Experts of a small language model.
Size: 11 layers, vocabulary 8192.
Experts: 192 experts in each of 10 layers, 32 SwiGLU neurons an expert, 6 picks a token, a softmax router, a shared expert of 64 neurons.
Training: a variant of Muon for the experts, 670M tokens.
Below are experts of layer 8 (counted from 0) of a mixture-of-experts language model. Rows are named router (the router's row for the expert), gate (a neuron's input weights, with its number), up (a neuron's input weights, with its number) and show model dimensions 0-127. Each number is 200 + 40 x the weight over its row's rms, rounded and kept within 0 to 999.
Before each expert's rows: "comes after" lists some tokens at least twice as common just before its tokens as in all text; "gets" lists some tokens that make up at least twice as much of what it gets as of all text. This comes from a sample of Wikipedia text that the model never trained on. Tokens count by the router's weight.

# expert 100
comes after: "0", "5", "3", "4", "8", "7"
gets: ")", "0", "\"", "5", "6", "7"
router,276,217,182,195,196,197,163,184,226,152,203,228,254,228,249,235,187,158,161,182,251,223,241,179,192,165,239,181,170,252,226,271,228,210,177,164,230,275,188,207,219,193,293,169,237,189,205,226,176,159,292,156,250,282,151,155,216,174,225,145,221,193,201,197,242,255,222,164,248,207,294,177,157,205,260,247,232,220,233,181,248,161,218,137,150,107,251,188,262,197,171,197,165,281,219,171,137,176,211,187,236,119,210,240,207,259,226,242,174,204,243,239,206,143,204,183,148,171,283,240,187,229,179,223,211,248,154,217
gate0,177,261,257,223,201,166,225,207,205,189,199,234,133,186,178,235,164,166,215,177,153,244,191,244,168,247,216,267,187,224,128,180,217,178,203,262,274,167,199,151,196,155,212,173,174,198,186,193,136,136,182,312,275,243,182,130,197,222,151,211,212,284,218,246,198,222,175,216,178,216,113,182,137,192,214,225,240,253,228,206,260,195,245,253,177,204,129,147,244,202,195,178,141,213,142,134,170,185,156,225,180,228,194,207,195,185,105,172,206,208,173,179,261,210,219,263,190,179,105,181,209,255,281,235,240,161,214,176
up0,166,193,137,151,151,209,181,191,169,162,249,251,205,158,229,156,181,185,215,155,163,226,211,145,175,285,293,203,182,149,200,257,155,225,216,232,190,195,112,181,234,150,199,235,206,148,178,112,151,212,217,310,177,183,207,228,245,191,137,241,162,222,207,182,200,208,205,240,213,202,181,122,225,203,199,225,168,204,169,163,145,196,220,150,173,186,216,128,228,141,212,236,157,227,192,140,210,163,205,267,119,185,240,235,223,251,198,272,169,179,153,209,269,204,175,180,155,196,195,155,199,263,220,115,242,292,185,199

# expert 186
comes after: "1", "2", "0", "–", "9", "6"
gets: "6", "5", "7", "4", "3", "0"
router,189,164,156,253,196,173,174,118,174,182,226,217,243,123,204,220,167,156,218,167,206,241,263,221,241,161,149,152,216,157,209,233,169,248,216,170,226,239,212,193,238,166,269,185,128,180,237,219,140,191,234,107,181,215,130,232,222,148,211,138,269,167,256,125,218,205,185,153,294,237,216,186,231,187,220,222,157,235,185,209,180,219,261,144,284,217,206,223,243,187,157,168,164,244,212,251,252,160,182,162,198,169,208,272,194,229,243,148,188,230,244,257,164,149,187,233,176,182,216,202,283,186,204,195,133,189,151,275
gate0,160,202,236,216,227,155,216,108,253,171,167,286,235,193,216,168,300,192,202,197,224,184,217,240,205,190,242,156,251,112,180,187,270,252,138,223,220,198,186,116,195,220,221,178,160,196,207,195,146,154,182,211,156,158,236,149,185,235,156,150,221,224,209,224,130,170,179,175,190,195,143,213,301,204,228,139,227,262,227,183,192,257,227,150,250,221,198,217,164,239,204,199,197,172,198,230,228,202,161,258,142,196,280,252,164,235,199,166,156,200,204,204,236,164,136,235,253,161,251,138,189,221,167,132,135,210,127,235
up0,221,241,220,189,236,197,144,210,259,258,213,261,285,147,231,169,239,164,180,177,188,216,206,170,223,220,204,216,226,156,129,173,271,250,116,201,284,298,179,107,216,208,247,225,188,224,227,163,206,269,233,171,191,138,176,205,221,237,195,192,177,224,270,209,230,257,173,137,228,241,181,228,225,178,219,135,207,245,187,149,166,270,203,238,236,246,187,167,174,214,141,240,195,226,213,142,221,161,236,200,155,175,242,212,234,261,219,149,188,203,265,178,215,170,138,220,258,266,210,179,199,237,165,147,133,261,159,196

# expert 93
comes after: ".", "\n", "1", "2", "0", "8"
gets: " D", "4", "D", "6", "5", "S"
router,195,178,117,231,252,204,195,162,178,130,204,254,219,202,225,146,176,159,162,251,192,203,233,215,278,179,218,155,204,199,195,220,204,178,177,223,223,176,279,169,230,204,226,181,162,150,194,236,184,177,184,168,161,160,238,207,238,143,234,203,239,197,199,156,257,133,210,228,200,259,284,145,279,135,223,195,229,134,189,210,179,143,216,94,233,208,172,184,240,180,189,151,143,243,152,155,257,169,150,154,207,199,161,147,273,213,125,142,178,199,161,198,216,134,184,272,169,217,256,230,215,190,117,239,210,222,190,274
gate0,146,177,160,135,197,259,236,136,236,127,187,208,115,118,212,149,185,202,214,143,210,221,178,141,221,197,184,231,198,155,248,267,173,206,124,248,202,187,237,135,201,181,207,188,191,205,186,183,197,158,188,146,200,181,225,215,216,240,257,109,197,195,270,167,193,233,204,162,224,143,208,249,202,120,157,297,185,212,263,153,252,216,145,190,208,146,269,234,238,142,246,213,170,220,171,192,243,202,223,162,140,211,237,171,257,162,147,167,126,206,195,211,190,201,196,140,176,186,148,187,170,155,200,194,293,243,215,226
up0,218,206,195,241,213,186,236,171,198,191,192,310,163,257,159,207,178,144,234,254,274,189,194,185,248,165,219,232,225,231,217,196,269,201,197,244,203,232,130,198,204,162,274,271,215,171,206,283,183,186,236,190,230,179,181,202,153,187,181,197,219,176,211,232,141,185,232,132,252,190,258,179,179,207,149,299,233,202,172,220,315,207,205,240,184,183,209,175,181,198,223,207,132,189,203,194,216,135,193,183,157,150,252,212,182,237,263,207,140,238,267,234,130,122,175,257,146,146,276,230,236,148,220,186,242,183,266,226

# expert 161
comes after: " |", ";", " ", " /", ":", " –"
gets: " ", "–", " $", " −", " +", " Apps"
router,212,256,220,251,141,186,172,206,202,206,252,246,163,208,153,234,179,225,113,207,189,91,171,221,172,230,222,271,148,149,200,228,200,212,199,215,120,215,216,214,199,213,250,147,197,175,165,217,228,161,221,204,236,254,278,286,183,266,155,151,169,271,237,202,166,235,153,260,181,197,207,165,141,236,246,250,130,230,161,232,196,232,129,213,254,256,219,212,233,174,160,155,185,192,252,186,187,245,130,251,173,174,225,243,140,202,184,217,140,285,153,226,187,250,204,259,182,193,135,202,199,165,197,150,207,185,168,229
gate0,142,140,216,286,192,169,183,221,208,231,222,162,146,201,140,228,192,223,126,158,154,180,115,203,256,166,238,223,202,158,178,137,204,200,207,154,190,177,156,182,160,224,203,237,227,206,243,182,146,212,266,199,229,200,208,262,213,182,211,165,213,225,253,157,195,226,113,187,241,225,213,187,191,181,200,203,148,216,106,221,166,223,200,233,158,182,197,222,304,267,143,279,264,144,240,248,175,186,160,190,94,188,233,198,199,177,257,195,198,219,230,181,204,207,172,197,239,215,194,289,169,115,116,245,232,164,166,227
up0,208,197,245,140,207,131,173,180,173,282,190,200,231,121,231,184,179,224,185,232,235,140,221,200,214,260,129,214,192,206,204,217,186,122,128,149,169,230,122,163,182,254,221,236,202,241,241,254,180,218,223,180,294,210,195,201,185,274,179,133,138,205,241,184,230,210,149,248,268,171,199,251,184,155,201,147,196,168,148,180,190,160,169,90,151,244,163,250,189,194,224,201,278,250,126,171,138,153,194,244,184,179,182,167,155,169,184,220,222,256,186,207,140,197,171,206,186,212,160,260,220,168,192,215,270,152,197,197

# expert 76
comes after: "1", "3", "0", "4", "2", "8"
gets: "0", "5", "7", "6", "8", "3"
router,193,141,252,235,228,253,187,265,276,187,187,194,181,194,191,231,139,219,190,201,247,258,280,191,242,150,154,208,228,212,138,234,151,205,246,142,281,169,234,230,244,184,232,203,190,151,225,243,127,194,196,112,268,250,193,197,251,177,207,132,250,231,188,157,218,205,270,217,223,194,225,220,151,175,267,217,191,159,174,184,279,133,165,189,222,166,230,253,248,227,195,171,181,240,209,221,225,207,145,240,202,157,185,256,177,199,217,183,207,287,251,219,245,189,152,233,148,164,224,214,262,136,224,142,146,131,221,204
gate0,213,264,184,222,186,278,181,239,276,175,108,246,149,253,150,188,178,248,222,243,233,173,219,204,173,157,197,199,186,215,186,190,219,212,224,202,181,181,238,226,171,162,233,170,235,206,207,180,174,266,171,117,184,284,229,245,219,135,247,269,119,164,252,203,192,175,212,178,183,223,266,256,168,209,171,200,169,225,141,223,214,274,185,196,189,203,142,179,222,92,201,157,164,163,221,226,138,187,206,258,181,157,180,154,160,134,156,242,253,111,258,198,171,199,263,205,157,153,238,240,231,215,189,137,155,205,187,231
up0,147,142,229,229,203,140,158,158,101,266,175,189,241,193,247,216,257,144,162,172,146,237,203,138,169,184,176,192,241,205,212,239,128,165,176,197,212,198,123,187,176,129,169,247,190,232,153,195,190,195,157,288,253,168,213,238,260,183,160,173,230,237,149,218,203,195,200,196,180,143,216,161,284,233,184,185,251,190,208,225,188,138,201,268,230,179,241,188,170,284,215,255,222,230,200,207,230,206,125,199,174,214,224,217,234,299,195,254,134,319,198,255,225,205,169,190,257,231,178,191,200,218,237,246,191,215,211,179

# expert 52
comes after: " of", " in", " to", " on", " from", " at"
gets: " the", " a", " an", " The", "The", " his"
router,187,219,240,192,257,149,265,198,255,186,188,195,225,231,174,199,243,205,254,252,163,212,175,202,142,137,135,163,170,138,121,237,187,272,210,228,204,216,187,210,244,224,166,235,242,259,290,144,133,204,168,173,303,161,209,273,212,201,224,194,159,171,263,183,172,247,153,172,170,161,156,239,167,146,243,213,237,168,181,174,174,214,215,226,190,264,188,134,268,269,239,265,250,186,194,161,134,212,157,214,175,174,187,212,197,177,230,209,222,151,157,158,178,250,267,221,217,276,272,217,187,237,220,241,226,192,184,229
gate0,199,240,216,162,237,211,246,234,216,236,186,160,183,219,220,188,215,175,134,102,167,196,236,215,235,231,195,152,187,138,204,163,219,334,196,181,179,190,221,180,197,102,182,147,165,196,208,186,258,204,173,231,200,245,161,191,177,287,236,141,245,231,219,214,209,204,325,174,232,143,222,258,256,223,169,189,139,126,242,254,201,250,194,207,231,225,221,191,149,180,181,230,213,223,207,257,179,239,210,206,269,226,233,137,222,213,128,197,174,182,137,205,139,215,195,223,268,251,160,198,147,225,163,219,218,189,235,277
up0,188,167,140,151,265,214,225,249,223,227,255,222,140,173,195,215,227,190,217,168,126,175,191,189,252,221,183,206,152,168,263,272,168,287,217,215,212,191,243,155,143,171,201,201,209,208,263,206,210,188,176,228,212,232,169,221,183,252,175,203,256,238,212,177,175,223,226,175,205,133,259,258,178,208,202,168,168,178,210,125,266,251,134,154,243,172,181,160,209,216,239,304,221,153,265,178,183,182,202,211,178,179,158,226,228,197,182,238,218,244,92,232,127,178,104,241,245,284,222,196,227,184,133,152,235,186,145,227

# expert 183
comes after: " |", "|", ";", ",", " in", ":"
gets: " ", "–", " $", "^{", "_{", " Preceded"
router,182,249,231,262,188,217,156,201,247,228,175,240,157,246,169,212,241,145,248,148,266,154,216,164,235,228,189,218,139,178,140,200,282,198,165,211,171,228,187,224,181,229,261,156,175,192,142,177,244,187,164,221,279,231,255,233,159,251,169,139,192,237,230,300,165,241,184,287,275,143,212,191,184,224,227,226,169,219,270,193,220,235,156,231,151,275,231,197,263,159,173,249,215,241,256,176,196,179,143,209,149,230,187,168,192,147,155,183,194,183,164,202,142,152,216,219,129,165,146,170,147,182,192,123,224,210,210,212
gate0,184,280,194,103,250,209,103,160,219,249,252,166,196,144,151,169,218,150,169,243,183,171,153,146,217,177,245,216,137,244,196,249,235,232,178,232,167,236,216,162,200,173,200,203,214,247,192,185,247,215,239,196,140,148,190,252,149,214,218,185,225,219,170,255,264,184,93,179,255,195,200,178,194,107,187,210,216,157,224,148,195,212,171,212,165,189,246,159,185,188,238,284,167,239,273,205,152,236,210,178,134,243,191,107,250,236,201,223,150,152,191,214,160,277,188,181,211,172,199,210,134,221,184,245,234,170,163,183
up0,186,205,173,223,192,176,292,174,148,142,195,203,199,256,200,188,197,247,206,169,166,208,218,216,192,221,188,262,301,197,204,148,143,225,227,161,134,185,192,149,208,263,169,186,173,248,271,198,168,218,177,163,288,301,226,199,176,236,188,171,194,232,216,85,168,190,236,162,129,197,167,181,136,211,243,218,178,177,168,245,198,163,184,222,206,158,175,201,159,125,206,177,207,116,174,266,236,243,174,201,237,176,223,305,136,218,143,234,233,191,191,185,162,184,119,174,161,210,220,209,240,198,212,181,135,265,211,231

# expert 12
comes after: " of", " in", "'", " for", " with", ","
gets: " the", " a", " The", " an", "The", " his"
router,145,234,242,192,253,109,239,187,242,140,219,197,183,207,151,182,254,187,243,254,164,224,218,202,158,130,130,183,188,215,171,230,252,264,242,225,238,197,166,239,271,222,194,233,236,282,270,117,166,179,139,156,223,139,232,287,195,199,199,209,170,175,231,232,205,217,179,158,279,183,191,263,241,131,186,221,239,174,208,163,160,214,249,261,184,249,188,129,252,233,253,238,224,180,151,191,181,227,139,251,165,202,207,188,251,187,197,217,220,158,122,252,224,228,222,219,199,258,243,177,233,242,221,245,229,225,183,223
gate0,186,140,207,126,279,176,195,252,229,109,195,271,221,163,136,204,175,238,186,253,211,222,270,253,214,260,177,179,160,181,204,227,221,159,166,152,260,174,246,278,212,170,213,206,215,253,201,153,230,233,159,172,252,246,159,232,220,192,242,162,208,152,123,131,129,186,118,206,149,210,196,182,251,237,154,234,203,199,281,227,266,237,216,179,262,182,176,226,204,213,223,209,195,168,217,155,106,231,206,148,191,169,157,209,215,196,192,219,188,219,181,142,202,280,274,176,225,236,153,163,246,152,249,213,216,211,202,219
up0,218,234,162,260,119,192,170,191,112,252,182,168,229,129,252,233,222,153,274,205,254,229,170,218,161,252,197,217,263,191,274,217,191,213,202,197,158,199,138,221,167,267,213,180,133,171,170,149,241,238,254,241,217,153,228,261,186,203,210,225,175,282,255,224,278,209,270,169,231,184,190,213,241,197,319,249,158,173,154,185,153,189,182,235,136,242,241,199,229,225,193,200,188,234,206,216,247,205,221,178,162,263,232,189,156,273,198,116,161,239,206,203,168,198,191,233,185,217,212,258,166,250,140,202,185,179,170,223